Below are experts of layer 3 (counted from 0) of a mixture-of-experts language model. Rows are named router (the router's row for the expert), gate (a neuron's input weights, with its number), up (a neuron's input weights, with its number), down (a neuron's output weights, with its number) and show model dimensions 192-255. Each number is 500 + 40 x the weight over its row's rms, rounded and kept within 0 to 999. Numbers have three digits each.
Before each expert's rows: a language model's description of what the expert responds to; "mostly gets" lists some tokens that are sent to it at least half of the time. This comes from a sample of Wikipedia text that the model never trained on.

# expert 33
What it handles: Lone space tokens before numbers in tables and lists, plus mid-word fragments of rarer words, e.g. en-com-enderos, ex-as-perates.
mostly gets: " ", "cept", "vent", " la", "com", " advance"
router:432504455522526502532459462477514521548500527439469453569550560534517500536531556459579487506494525537556498457467571460518498482568478427452544461483469420571551456565433615526501491476441417
gate0:475441483487594511502494540476519534492509587519514448515403551511508470485505532563583477508521505388557494500463449539441503471523492506514453481515463490516487488491550489575501467468508489
up0:494560462478452426460436506488529441560607484531416498433447491503502472544548499490535539504572548492501520477526467518542507447500550557477512524420489408502444541520474451537579476473467469
down0:490521552499458567449525434468459473470501518454522516485547563503492566486584541548507507409553546510486444531462425523453534520480483480477506580538505476543490543504422472505513546570469481
gate1:459447465483514463520518501464506492485509436483537529569500552578544539493483492513505513482459444545501425480548533497493493458433476511487471499560555495587506481506462555542498474497516470
up1:483482481515464509529483492478487466509534482499560514462539530586526538494494547546473528543503377481536438451512501503473462499522452508481517505486506426588517490481480491510467472514503552
down1:447468496511436535482525496544500439537480513578527523510432524481548472402476448462504537487458455490448497614471491483534488432568537520471548485553436428535473499519565535424487504480454485
gate2:457503491450520605499499501470468454524506491460491503581493613501546483493574489468511472455525579513477449470495568544453434525498512417532489507542485513487512550497509561509484540579532443
up2:495547493426408511457553464488418489522450422424527492566488538474576477569533423520558526454515532458448432510499532569479466501497457389569492485532530486522501528449535545493492518525533524
down2:578484488480506551511505540514558503534541499521501527499468496512587512491551555489509540509532515549551545468445531520522438549475520471430582534504496486459548487501446485459518476520538473
gate3:550496527479418500476497470543516469529458476562494544534493481561471476509480484543534559535482463516450420439554509483490508491585545476525513460496528500494583499494470583558459556485518546
up3:512498565468577478536483453490489460522419474501495478537449503556500477516459484523623459515515542525485428432465539494491497521480503510614488451583530477536593480485487522562505496466527511
down3:527527443505425566439504529534521432427574515462536519453546535442464529448506586538534510483467527478484552546572507533538435547503529531628619555525451553432559489500567510523494540519512447
gate4:562531512446480530413451508496523498546531477446499462524576539438455550540542479504488471491534524533503475484486546439503516554550482453428515448515545517508544538487524506524500591490458506
up4:558532445530609487502533525451470570496459510605464483469489529563543449449497518491494515501494469490554473468459487501551511457462505517530486499501486486528513518494465494528476473546524565
down4:540486467511514511503452531443495452494522560452441455510536535512415451465491566484481501539565513484484453484562485502473543526501528539548542452490502451464527376564457483484402517519551484
gate5:479502458587494473538499486493519498494479494528508521473533471452513422470401490454456518530546474540447545557498547530560486502531502529525539472584500542462476529543426520470530517489522439
up5:533586514559495536440535535508571519509511453514538471548481528470485524499520546550516457548492504472507559505566502508520488472511580481486493430460504459482515546451531525461377471534557429
down5:502433516534419541438482464437441469497601539495503540502482518469467486529450547567575539504484520560487502512556489518491526477529540458443558491552471548567518486522486605516477553458472465
gate6:516493484526498507493497472476502522504514514490509397460530472553475547513505514521576482520513590496494447528405496547405523382517413504503549472501515452511580458499520595536497510469467418
up6:478447543529437447475475525513554548488446525445486446495531577512553578501497488486484472492506527486538494504410490494513537567462506491499454484414510515546456525511467526532525510548449469
down6:452464471463483467494522397483601508516500547489526522560520487475500552475483514459479479494570444524490495520474500454548502537515537534441499514520514515515537586511518415500490497505530486
gate7:440487479442574507489495495434508479524536533504446510517541503512478466489489478450597533532545525479510465449494440534474495474522495433494495493486525490486571524548445514460497492522461435
up7:513500469457408548518497500500495510547512498530519491470461512526567506500490508479511503550540406436454509510453530471504487475497508464494494466487489511511480573542509475419457590505507464
down7:503542464511485465564539523459515466516462520495535515441477499473550498453455439526504545546508496469586485493538509380488490535387468461523522469462528510485490502577508523457552498477420525
gate8:469507472544557489487535455519430466488491529506507492489456451546525486519568510602579514507467529551538502461461467506468511470519516423440462541549469451523502513591437555471462529473464420
up8:497497418423486534479461481464538503436410489581486504474482599522475467489464514534458492454499522533548504554496473499462536433444411571473516518585483491539443487496511460486447585504542528
down8:591463487497470572522495559559500477525543425563576499468490510503568523515473496504530496529482553468554458497522523435487547486497459416482564445589528518498515461396532438478459568477513486
gate9:472526450465418465507457545469547463512555450556534562504522495497476499537532518514555487565500504520513463493485500476597499462494501503499555515545571428548529430485542566532555521491536449
up9:470476575452676459497539454436492447416497524495534494548448544541512453530510541513544511532458493516488501476506538506517508518508498498445567537507522438549484474521455505521458484525517416
down9:504455555435463469522532479491460565501555546545501558538493506461535545498553613588486440571486470467495513457447513490534613471559459511564515488467504421503558530505510536558464557513507519
gate10:551514451549464443493499502500546524484535467536553544551397476561486453537526458488514563518486563505464530489564534440539497526507431412477476451479540445498469460491534601521469489449507460
up10:538488481510560500494436465466546497445494462509502536510468488468561547472474474518508476447578462561520557455526469402576588557450486496514515449518514413553444475443506510467558476558461514
down10:516468468516451460509477512466532492478479481511503490470555561526552511446467506460519450449447456447507448476483488537513498548486536470485502527496529519478487497494511547516475513542505523
gate11:468484440438528494536511490508452565465496483474467477478562454549546508571507552534478471483479463504492508502415569528497527534557538489470440461444467464561475481517393478471557501536490447
up11:561486478467562562493477446489498505479463526513527489445516456473447478464537515452519509497555538562512448518507433469452488461516537526470544468497466483497452479449481484495454530420480418
down11:503452507538547464515466516469512583500535589566493494516458548466534470526592502447437487501503573550486510552500465520446553516445468538514506473488505521436483579456499485551522555480487513
gate12:572461421501598442500495524461532597453429602525480615567528479512501512476482554514500543394507545477494472597501475472505508484566509512545520477498546468545490541544463541525485495461477546
up12:532539493490532451552585453498468469472490522489518545496519411514559511523426527478454489496539519543518473469472490450456474574467531521468473509464437498537428477462452523430466486502495533
down12:537473517518514481554530555452502527542558499448443497543475461514439510540481620518505461489454496449417519491489471500464502469469462436489516531423509489555547455489523538467480485484585535
gate13:471488454506601532518516489516455467549461488451494497527490502511509506520516534493566556516470446525497430479507494451516582477498456525453528488493512470472536555498404542473545502479531506
up13:516529502496548527510458548480478478453543446532446486515539565479439556420510482506518545525473529518517444478492515486571416500478483546483556485538510500519490480515497494478468499454559503
down13:429496503477470520470494560439431479479498481465500452464598452523554472469510455521504522557493452546512453531566429555502553559449501488501449446546517458526436512433534493428475501495416493
gate14:504477528510540470498526437484533597578526463501464551468467496442506402475555493549512501529519482511517520519484521545498415564504502475491424527502522515508517454487530526508538517493547495
up14:447448531484445520553456468614534489428569539506452503528492449515498468490477500515445479438468455491472461479493555498522569472466581558459528503570441509498438483512512543548478490545422459
down14:578477394556504471507502477477524530509543491457511575472570523495432565512507500493510506546517522437469566521495521493480441513454530497506548520520489439547499527623523560557553497468485526
gate15:565460503580474537493408470497472478513468508526504516508482592437507499496507503527524508454558503520592518443526503483502467504548494531434500534471404485469493514476490473487522477523486513
up15:445448527500489437477478535528520523463503510458565498493529475566476496465531529473509466439526516465615466483453449498509480604554450460413541487435482438508416476519505529571507504523429464
down15:528505487541482525455500503544552566571446553545413486512424480516541519516583467466515453535549477537560513518518507472582517480415452471519482548521473521497410459471529477477551500512466502
gate16:441509510480435474560516495447527522502516503474427559443499545470552504560492573445546429470430509537526471525510528465538480473481499441491457477532466498489523495493512463531530493522435458
up16:567495522571433551522472487442454543526519430511475530503543541404542486461518526496527505554475572532470459577508522488455518464512480503486520457442472485471534477506506497509516535549530471
down16:476499427502519436485494570533488584481420479446536519461494504455531463447493448518528514485522507520510493455464529486497463422460503492450474530518481576518533492555537402509570468491510522
gate17:459481522553510461493532482470469465485518510502538473531510509493431515450489506468515523462527462474579556447496509457526536521432470463513529466450386387538537434562500529518548520498516511
up17:513500437486508488543482510487547457524479453422495476402571513446540555488492546478499521558463551485498454549469515498576506501481487526455508471492497515537486541412523439511520448560495508
down17:531546480491465478479487548600512548467468510431523535457503491569492482563457512501512499564530514517467457476506504474574496502503539593557483558483425508500492446505581466502565432535533433
gate18:491506439525488495573483506442469473470491482516519467549485415452545459574543472482534527569513484469532519504463542522472514569509494512475499507495493552478378465510411544521525454561472470
up18:422493493491554512481461487536525567434510510508439482448477427488472531490556524496435442451524512547414495497480507500473538578528468536538453492450491570515449552507546385462437530405474475
down18:414438493496523547491500562474494564511552486591454479505450520544524380484551532506485496544517481562580515519590461426436641485421460543549484474497531447474579549553487531482538501558497499
gate19:452541471542537546493541500464517511520589559511467491575485529523469524515485508570467497540486519526521480419479458463499427483535499493461532470460520499467378552473448489506507534535582491
up19:449501532527584425520524503489619530506534441469476435604472524443434522527518518522538455494496504537586447487500530473522395514517479523490527418397475479513442456525490450544505503440538458
down19:523468499507467434485502489434446485494498505553502453500516459529474513582567478523435504529440501458513548620457423460515450530466472543521532452527512572504488480468445480461545513422470484
gate20:541479570432502540487464493546534518506418526445462511493463535542498519474540539526568438548453499471440545470495523509510462491525508496509527542466417481514647485517497542483499481504502483
up20:519455526500473479555484501480478541479504414527570513510517466528474489480523487536499512540531514471580561514484444467494423413455532522465523461450535578513511541475514514486438479481549490
down20:431541518451494502519474469530518471494464470499592519543454473445558562539483475488432488514471499560479567462471503515449537489513472522470462427460468481570496448495452466527547517557508493
gate21:519489527449542536464500521514455499492543437536518546465473482529581508445565507460463478481529559534538510479495561540534454454516480496485554474505468533552636467423566542521472503538498531
up21:623502506453451546545561513493543488541531493539570536474484506598466462457439478495449555466432502573522518553585528496548493603553493513555593498490505526508502529538470526536451413536474525
down21:521487469451540435370483509440550453482490616506537557527486575538412542471548419451480471510479498445516522474460512492519494526472548550510545440485500504490538474402544541470513501466462491

# expert 44
What it handles: Tokens opening a new line or paragraph: list hyphens, heading equals signs, table bars, and openers like In, During, According.
mostly gets: "In", " During", " After", "On", ".\"\n\n", "===="
router:471536468507512543585425462475400535516513524483467463499543542508498488530499493416550494544522528529539593473445549477550459480579462495434474462473522515550587511512477505446456444477477394
gate0:595471540537428587517547503460486464496530544491506498484465415505434423543505510555520510554539537472541529452487447449482485592478457546404452430456514531520403487523438523525490479499453466
up0:538548517457488512515447426497495562511535445548560533471494473543565472525447518485453520528579470467520483495414489496468531459548510541438495488513492509424536466452393454492510549475530435
down0:425490503513507486466522454511549516525505508459469538496457472549525567468449484445477417460423545463405485563554554534516465480522521501528519540500535459480529468500569503468451608549529446
gate1:514465434560548457472413499480541571491514529496484490454506564464444531550489494454443544446534503466519478431451514490552498493450534468493494520569602491546534499533536477512491448469441496
up1:503508561543510475468566576512539491503412506509504558525532543513556477526525533529462489474412484511483564515568523558500385468555448471513501499457541460555458491496544450491476580466495572
down1:510513537499557511532468551462525495476497467535479551493494523501440546508527529461521508597467480515430518491527507538516531469503475560428500493489510404617511537414456519573504507514502510
gate2:559547450544450404499396472529420566477452497467488513441517478467514518491486474490476428522425556535577538483445491534532433597560546510431458494495456457498453499486489466492571454490507537
up2:560530467575473432493447561484472527512442542505563484389529512540495497507450494406514484575449516565569518469482538593476474438530519466522443451494511544483491533536428471547491446561502558
down2:524508539458521477585507528500475489499422452542434461499474523418464389552415507497514437513473471545520531501514472511497480513453541524466577579489515494485610531473463487495567508458505487
gate3:624525525509587479588473497484491533449497517490481528515439491522471513515542505542482521558445542539519530532471517562436508428472499511520380526493513489469449458489570486470546448492493553
up3:586553577499659498627499520453497531455490465499539541529471455436529509519546499453472506515493523569502550505468481499485485476471493539556445484450503548505519447441542452480547488474463565
down3:500487497530471503525492532486565469501484493532474498558498500602455512486506512511472542544462471497533506490507529531481491420508561515500503437529544580471435522488522505520463494434439545
gate4:487523502470516440486455525449533528515470433511486548526514458571507472464501492474568540518457459570550501451491492495502530456513488477528471484443511490477530550521455448491462574533493574
up4:565549516491539436550496463440484622543473494557478491510444513512486526514497461534530495508454497503500489463477508480409522493452474526484482489387478497443552551521508491581578550534535517
down4:550499466472515526524497472441518463521507557490479549566561466454528492528516526572503537471556497511543507497485570496520467566437473421457497524517485521489479544473494567463519488522535492
gate5:469475576565548491517519500449538576508539523453521528456548544567525513490467467497554538532525518470540412489442539507488488497560523479506517480465428491498623491533509548496562552466474499
up5:454561605481509465510489465475519577492513484461485499495534537529515520493495455500447467499527532514534495511496610498478488462477465475491528484446468480522601517517446523472533524497472490
down5:512467500466435487460494482488530433451490505512469528482479579442499492543527489549519543477567513474482409497508497569459507486515484476515405491546534484525420532545525475523613432559451520
gate6:532470519463559506536497502498451468481502497477544525491536522526527508485494506444534495532492518530501550469563501484501500460565493493501489460505497415414531504471539471496508481486490570
up6:581521584364503521557437452484501496472506512502443461430499535485548499514464455468521532552468518566441519453540428575556506483524541506491509473502496419526461537496517464517502457497482504
down6:501426535483556499555549498494511465419465500519517506474487519411490458427548527477510512512546471480526462529467483509416583506458522518538515463517579456579504533466531467497497393492530468
gate7:561489503512528501507527568463471486501471512533434449477466536553482484459508528522517536554476422458451515507492511537519505478509488424582508486554472518575580522448479524444503473522451575
up7:590502510471454506570506534464470449494494511558458478513461548499474492541480495489532495473469428441472560463505518474481473531492463453505470508479445527578517449449474576438471515537461478
down7:437534502625464544485553462453480529433511513448482401493524572482545441454481474495518398536507580488481465549456539570549487526474518459486472540538477474525534493526506507421526472527469517
gate8:487514457535436442508402470527526523476467510555479473559503517443535422558504438556519474493523485515457503529437474515458455560547447490514505464492533484446521524521505585448455618459476526
up8:466455508488442431514480456449469464515561578592505501375570537465498486539481519453423449446470552536414474483566502502465539479425468513489498517436465464482496467424470477454483548493484508
down8:494548493536453526478413526494466469478472579496491470542641561575482456485542470475458529496535543541466481520448484491456556447509499506520451503544446462452474517435464430489445477448430561
gate9:464534433471467581514298438468547519527525422476451457507413499477492499502447463497470462497552441495504480491506455485511399502490546507493464509447443478539534515459531527523536555501471496
up9:518505534427538429412452510452527423547513588443473501546507503512435552479500519463490408483485449551509483501536484472522531487511476502476490488481417478573545486507471543491470518578476521
down9:506533480519536458545509481558526498506563434483444528554524508517461447496454480506469521472505513512434513531453524465515415463551437452512468428444459510532472569489441528403425498555545487
gate10:468547543572530505459540511549493487481452479492537557550492533491523506497544488524516506535485522529470546483547447493524447520506578493468433501496493464505398485495484542489493544510468524
up10:455572390569471475490513516504473474596538459538506519535446465522450485542500459447521473475580476545440488529550484532451598556502490507462440450435502508488469579472595576509496513532497508
down10:432462542452581510488577490508495481478397479455488520445493511527585536527424517495481438528488502458506512551555479494470522502514452464534507581420550514486463527439520478464476456477553467
gate11:526512478431497488462502531423488501538443478484550524437450566499485471490525475506412511499522547498533520461560453558452464533543504533448515435513331489560583517526528466566533466481522484
up11:523533464468517483543550497461431551489510483472512523452392517528514397496524543524529519490509510472559496486542522520447479511521553554477556486527466459535450518563556492489534503459505557
down11:463438533478482527489490443498491439444528483438511471519563470545496517503526445459460474528507535443444483494540427504475452534418469554489517520482455556508525431559520494448496471495468504
gate12:546517486484534502505505430529556508477437414526491470514468462447471486458534505540471486528551492531462492484476465493460540540506460520429444460502445575554526532502478452505435499456519473
up12:532529526422463488537556509489506474423500571510562474539537530482453531515501502482532510495538547515516446527537518522586577499511503540493555504581493450469543478510472513525499558476492562
down12:542480481546480453508543494470539509443455543463462555470523528500437488527534453486549545528507515522507459433497509489472501468473507496543450525543492410440436430437541468504513536548448525
gate13:518546462446505497519511495427451495454491444421440466454463546566555388499497566498497505454518476550470514441491504447511382568500538557513438478550459471490489468545406496565508481469562498
up13:472472468544507513503456498516525509503491476523493469537526528513545495539497474450527434478514467509506487467518550521546464504450494571473502557527412533531492491451507525496519555454508494
down13:458547448453511513520558526511536553471455542510442482526504454526587487502508552504525477458471529497474559548552494459488451496545552510522495478473484510548538538529490494475556501510458547
gate14:452524533530478530487495522525405533538453505513483503520435525551473509462508439455479555544520532534471473493528481549493548544518517537516472483519433511438505455405481460500448503442513502
up14:541460506555559499516502538473558476474473531488520480488501511464504425479512532521538416514514467415442495477454491506530451552467485447519478553447497526510509527439494428597491455501537449
down14:451502452469494469511474574492416458471574522512512504487532500575579474481547466512555437481518443569577499492509448542544510506519528492545448431499386573547536495549488527522535498499557546
gate15:495549540403574483525528487456513538497521487538522456478530577457482403475520477505521514514512484563431455557561556435560456482557472485459500507448539481484507532540516448453492492466518529
up15:480510559486579476533487521470471498464508564543532515416506519475412467508513506506511494474541548515467461485459539500494514452583463478445500545490561533427586497543454521465416510430502562
down15:541476523438531454562536519455588507462533558564484512521518487460473479475549448551501525482531519473464501419471520523526450492488474542528485520537539494510443526573507496537453548521482543
gate16:506540556466578516545491558486479516527445533465481444552525495496493473502481430491549515445457439532438553516480536451526467515500487489493408470573547592498612523498516478498512516519508543
up16:577495416542472481528467553509508539493580543562523502569464577444489524509526612507467447503501469467484570437503495455470554534490562523476505499445453449438557522519506531517454528494550532
down16:509449494495598538536504534491444484496573569506484563553485479556551427479458481499571482466510486540491567482507466442464460484554489494445438485474441544491455444478516437502457527490465556
gate17:512495463476436576548521506456504481504482546556507566457463499500529543486503497489510462524550459478499544524518489459500545530503517543423547478466462435536482436444491533459505522537466458
up17:524589500476496565547506490485500467567472563493491579430460428447545479518472511477502475497500519502502554484486534510447408572580482520529484479423438477562482529474537525461495475514517475
down17:571477502481537527485478509473505510551501517512519484516440506537491536501517508450546460450505502538426505520465470466442527468531570481533512503503445443472456562463518517468408521527516441
gate18:485541521437546490510495529567524517500546494543592477552508452536547510532491458471550449504530538539442486515515526526493498450487453534519428507572461504592571470489531469491440492508489525
up18:526478506489636515472509442473460487471445506469487483487554535449466471527480511451573496536426440545561568516542536518554505512515513498497447481494509479497437496479514531476536453478461504
down18:529478531480540494488498462490477525508483457507482504479481517544616428515521549437480525443402496595627513464477505531500479503550468525541499540487454520456484477567546548490566468519518471
gate19:486567553544540450489436470496546520484526511475480533482494554493502488491484465477451518484501497545568450497494581525531528442513454454468539543510474506493575451500464537514460483469488521
up19:485496496449525476446545423501506489517488458491489463511517528482511478439486530489576440531497415468491477556506500464545501555447515507571517450428554421484423490518492471512493474525569507
down19:492431471497468558500520532556460495540486494496539541507534509454413536483477495513429540506464532463529429478467468492504505536552471486434483574474548558458428523524448506531450512461518519
gate20:464545453550482489590535464498563479509438441444517446518548574465540473473549487503469546435487468484463490522483620499532460423511486446473509459488538496544519418524554476575554492507551540
up20:506514465480390523510489489501518467460525413536484496453495575516492534497538476493502553540462517532486537533444501564537470530506504448457504489545659541491482492488446402503547490563491515
down20:496496447488452513518538438473500522498517481512493507457458524518527560451476434468466486459515457503481485529520570524471507517453473497461489504499511507559438490479488460436480588478498511
gate21:450476472496466487514458473467506458469514413476452449497474428603476463516465509544550520518505486459478419562481525473444481439470454496527455525524405478551561498500505516485443486515489453
up21:355472484542459539453452453453478439482441488421510493474535448447495478531476509539517477516526569441523536491485474518514500534467536507540501495488508553554488499477447543478451517561468459
down21:532465551569488528489567460447498502439448494499568525488464455542430551483516477526481581478522509523506552501465470542469564535481495587488492466460485472572451409563518529486494587505515529

# expert 29
What it handles: Bare space tokens in table cells and before numbers, and opening parentheses before abbreviations or dates, such as (RAF), (2020–.
mostly gets: " ", " (", "(", " [", "(s", "″W"
router:441507468570530513504455440466498517523511531428460469525526574567480485528536515461548396514552573489524495493451519427554492476552451487525459504447477473527537488543431578483460417466453439
gate0:491435471540491537472430440509528499468483476447496516422442501505533447495472524511567450494482456594591506499464568513480512484515442496548511545471458489509450513545490469418522501558509451
up0:513462509500559534526510535521514546481525583588510548474510554449558554543507508471473431472520492525562440558508559512491517532547554549520550542497469454473381522526502510419562531517465487
down0:542491533457439464526546493476489502518513539472553481485494523557521548469551478492455486461464529484476441524521524487588482561522531475526565573499526508431470563501540504522546458564531491
gate1:486469477503557535518433489559515503516482507458475550492558459476524497531480488470528499555561459537523485539457517492478501539480462532479437501584559475480499526497486601455493533392540495
up1:431503474500587486505511545448498507541527552498556487477431501490487461459524471472483482478493538476519631415549493508487490466491450520489535492508461503572501593419485508510556405498464494
down1:417561473446456555583535520490498492496482493529578527516482526503451499451491489547447539479512478447496515452546478450442493581571512570494468460519528543594477526482411486510450574514483534
gate2:505474521502529481500493425453563569512478484397478481517505550521480558472510494502557517476534566486420519473485550451512521562513559490486523492512524501462408445467547567512488370464529511
up2:559509516494510439524496519555562480519494464544430447431528547460494511479563499442559463485510502562468569511464477534468529476569490484498554485386540426460392499497459550509481508490488470
down2:553496460506556547521548466513485446501545503501542466580473484458470501573445548495467454460521513497529497542483512486487462481460512490497515508456420522502425528514505506504542417456486582
gate3:520512532514550489496486458560508531515474585501478529629527463500476536511514538505486418528504526499472533493468531498488447498554569500483529488548589508538413459493574459472516472502499551
up3:496490489499546501476462523480502463496473510450542542590499550547524544499473483447478474504454491535529503546533527507560479444496479459497528493527445489524533478530395542509556436469479486
down3:523496433502479490475561510512506485518513582464464503503519506500530502504466439531441505407565556517494506507451467497488473532519509451528520479590504494502501476520468496441558481537477524
gate4:473502526501519459499517517513545512476571531537531481534544580476437463527511496574479485467545421494529545523515536471514515533526467499471391497504536516488458467540528511496499497482514381
up4:499491471505481488492498426494453529548414517576469494495482406416530500478500519473530476508499568511455533490505517528485566521511566513548579475535460526525466516508475481482481521505500605
down4:498475602494486507556514565546467473473508486544514447483518465410439495500474510595507495553530461482497523554506515498523508507494509525467554451504492485419587501472523476544557478548532506
gate5:562517520490433431503525470485572546497507442453531534536521499498508460472493549470442492512548504519513456514462422463475521490525534521503525494470447496614512455489478551510476420496466555
up5:466409487521388431501492515489568548518506511486456485475445494554496495513455508425479513478520493478487418519466502441506508472543442529438448513501563468505482436489497516504506454466453511
down5:537582560457534529410512502465479536513429509531537450525505521496456463515486464471562472527415545491525560490568421535470556509556526494473528463448486449507405498483506516485517503486505488
gate6:459480517549450501500473445546486504503527466430451484516493537535540496544507495490542487555536558495524498497525458488534544516419437474542421503399483465423519556442551607509560502555498501
up6:494543441567523491524492511510455486500504521468549536522469464603496496492433547527487492515432471539476424533499520498547486512575485484569446507552494486498482505516503459468505457496511473
down6:518483508536433467558476498506424469472519547475505503480463549484471503488478545569528451444513419498490454444594588533472502512530475507476528479451490490506523532515509489522451585474528510
gate7:523596474508482487517491530508527545471508460522482505388527589651514549496499508465455548488519515500432447486533537452473489505506468487547503540520504533588529547495431518507493409525502437
up7:440494523542477537522524491533497466508475456533507511470473448422483488616466497544500434505527498523494526544458412510532474467480467513586495463446431457442473486491446481547499437524510392
down7:520450553556526437504495469539468451483534517362496540504401532529468481549442478470644438409597459497401508506507518515544594480500590520497429464553544523482501490478560457485541508461462563
gate8:468519530549549475478474460470577456507484515519520557454507543523465482513503480477500506510566477524418515495485449458556471525454419538430527527513590447495513449506489531539502476559490543
up8:477466521526573513542533526543458554462491493534483491495519436481517571504476506468499526536506495513523530475490456517487524549532468490513478506464521456472492571490536454451516587476508557
down8:532535500443575494538472499450511525510502546471542511464496432553441499471523539549525441447523410516469551469471527536416534521470465455399487546483552480576453510524534604505482485530470512
gate9:536468499581513553520505467383432482491469517553519515483471498484455491568491497480462495503499512493449534487472504517516518468525558519485481546507511444443510551478477508440486486518471542
up9:559476499462597501575531555531451491495481515570489521572478535520509496495491489535493449523482509470522564474519526450478493472466514506466503502532459466479554620497455437472525575450482526
down9:578480488485501479525562475424508478451551551536490457531527501508486489490572531443509496486487460459501471461500476468473569442427450507451474410515427446496465467515511514494491573511486469
gate10:477446474507451553466553506496401473535448552539510461452468435483508542521441538523508533505488516473451482513494518509541491642513433477503497521516520454579538519472550513565490487517495510
up10:460518510510459510467519485460615515469506422496495528516552592528522469501554519450490506484443522537522537524461503432495541557451523518435503538472545529594435516542491456468510538528506503
down10:505501535540486466463462544454485498537530504480568536482420467534561529415502539503495481509518481538501568500500511530479479628555480551581522519464460542540471467476510485544507564589482514
gate11:542508476525588542525520551495451511458520468578491543549465596476521464478477502527500458556530480466565472495506563532513449532491496488481541481475506521472449522506440486509510597508497587
up11:542472513534486487507517560455479457466562542464482482428521510579558522510480497438557500499522511508454427437527552456581481489497437491461465443448569488533612520515485487514494547509485528
down11:549513498476525451485458503481551521535510490551492507478493515495549491526529453512515461474538524443494522512518500485564509494534486556472447504577550466512501557531496532560498518520457501
gate12:525490453491582522532453523437450522489467552463467473416467532558532529482516472428406501510547529488442499494508516470484474500526467521427557558411478535468451513533462605572476495490466459
up12:522557483542418557477524490510524512504537468467453499484481527522559468494521493502418568522510502497445488498474448514462501512447470520432506549479469440505533564538465561520473442522565467
down12:588422449538491438512539503454479578542566528554525509489475544422486458514527597509502516481546543425479517466504437481567442520527529527508589476526481522505513508511485560524472554464496497
gate13:449504461470473491514534466504505511544507493460504511444462546522493526502441518443541464458491509511537546542512501487549511478511469567500515503476528540491503526491487492553514586512449507
up13:550546454509512535482493552515499530486519488624455489465544442501521522447561477485477543546527484477488396507457463537470560597474523464532546504469479467460473424493476487426479507431518500
down13:459508542563559494481507549538497489495477497436493509513499431495530540494514551449475470478505542473575534480470524525543486500510482566509466492431552545439563574459487537526477555437491452
gate14:578403492565445534443510462532448490471519521507485510568483518514464519480496501519587545545538471523527531502499539542432510528492490480535454534384533513505554539450530486446455456498415501
up14:454459526493422568497594528538423473475500461510515511585460533415524544492538505492472542514567438492545483478470536546498513541498459500485490510435538556465589538450570521458438545512432476
down14:462515443447439509510475533521468460534491526474443551612544498536434525530466509474512493501551431542525464476542504507450478512500516417564469528483558500490459552434513506506484480523489427
gate15:585443446515442502499472460445478532512593509512487503522470509462529528489546476491440524486570495505525425493467431518517476445533486543504473507419514423538541509488514409533530478524516466
up15:613436518562420530511449532390444493520527555558479476565482555466515505495506515482544515490559537490505525462502492484551465505511447558494476491453521475561569472480516486509526502523495468
down15:468492489471479520524544475472500436487460473485533532633501510557475515526519496502563464449506512516515517438497487464507548518443443458512565463465498497539547424419432606534510497486478532
gate16:404471485540530494527487495535485507499492507449520551548484510474481539469457497497518463477587519522459495540454481441509521620522443517548554446359534518576541487491414436520492579561483480
up16:485456498548523499504494475518511522473495528456449554524521548474485523420424506504442507456514528545455470451435491549493485525466496447574486497389499532480515564500460439520526462510514556
down16:498492421466496515430511493465503519530522485525462437517456522460487416540485417521510453549466406472546493438492454469550463492504486498519426472551512538530501511491533476479472501482490518
gate17:470456445491422543526470486521454432530430475481465541515525434532522534538505523511537509483487464508481457463480591530497462524542508536534478519474460419541508514446538482469502536481522433
up17:475554549488572492516533512424541541453481540382537530536527496523543559496447452466458559555505524533615487480455484497475447482482482523455505504471547499541568485476518490504548405501499515
down17:483549476505532403519478519471451527620486421495528462473469542546538511489472534491476543530504433452529537534509447498463484490481552445448536510484478466515532510493510494504468436495547460
gate18:505444452475372537481471478511491466503442465543496533508530469556489478504516512578528526508513513460495538506467484499479541532539542502454499480440571553379406482469509565514529536453501459
up18:550533506510431485546595497501491505479522519510502494502521525465552492470481470427533510502497486487519425502509521530513504431548458534502493503551459513614567475537478447513531532527497487
down18:598506500481487491497580535535432462551400504541502598523454523519444444458473446471445533560558454523451520473568513483488579429507503470528464476473436476503528381402505495470531549489533518
gate19:451473442446503499503580500461515491519497531483491554480501518543587515483467525524508445510549494506531524477553499436478475500540456495468456517414441448476507478548465512525459410477468485
up19:571530488480561495501562550442495485505495505489554530434516493553567504533457498467484538489452494463500526495531517480492544397427452505487501475488540469541513549436585473502456472496473484
down19:436468442547483510554510436542499542459510465503549519558421515436425531475520493491464487506549537459481493468495482441460500497529445478508504462465492492537585461492497512530555526449522498
gate20:448438474493479489504466459537514438517462513511449481411457510533503412478459517476500438548485508507450503475511505530518541460480546498499459501527419464522475519469362495499547574468499520
up20:521588517501481477527438524484475452504459496456425465494480498521555478488502493523505485496477494535488544455566503514512499514445489481500465483458503496480504512432423380472537541494532560
down20:485561508473503489485489503528532514471497486425510473547452512481539497596489460581440512504531535470445462453519545472490496489497478513516473487507449476478433430472472437542465518536490519
gate21:566510523559431585505482480502488549469492515472451477519516493524510552524459508569534535485450456494540474438524461518531486519524546507580506522438530487461583558501539473516515471453483506
up21:436480532477483546509447512502545431514513487530463531527509494537455542449579545444474412516485480502467450500500508502481473481510463518458597498578444520484473493504507419488553453516489564
down21:531524510465503526517449524468455549515507477607595513494514534472447406450491491516494546546542490552480498468501475480507460520466551476458509510549462535512486508548467455499523498482506465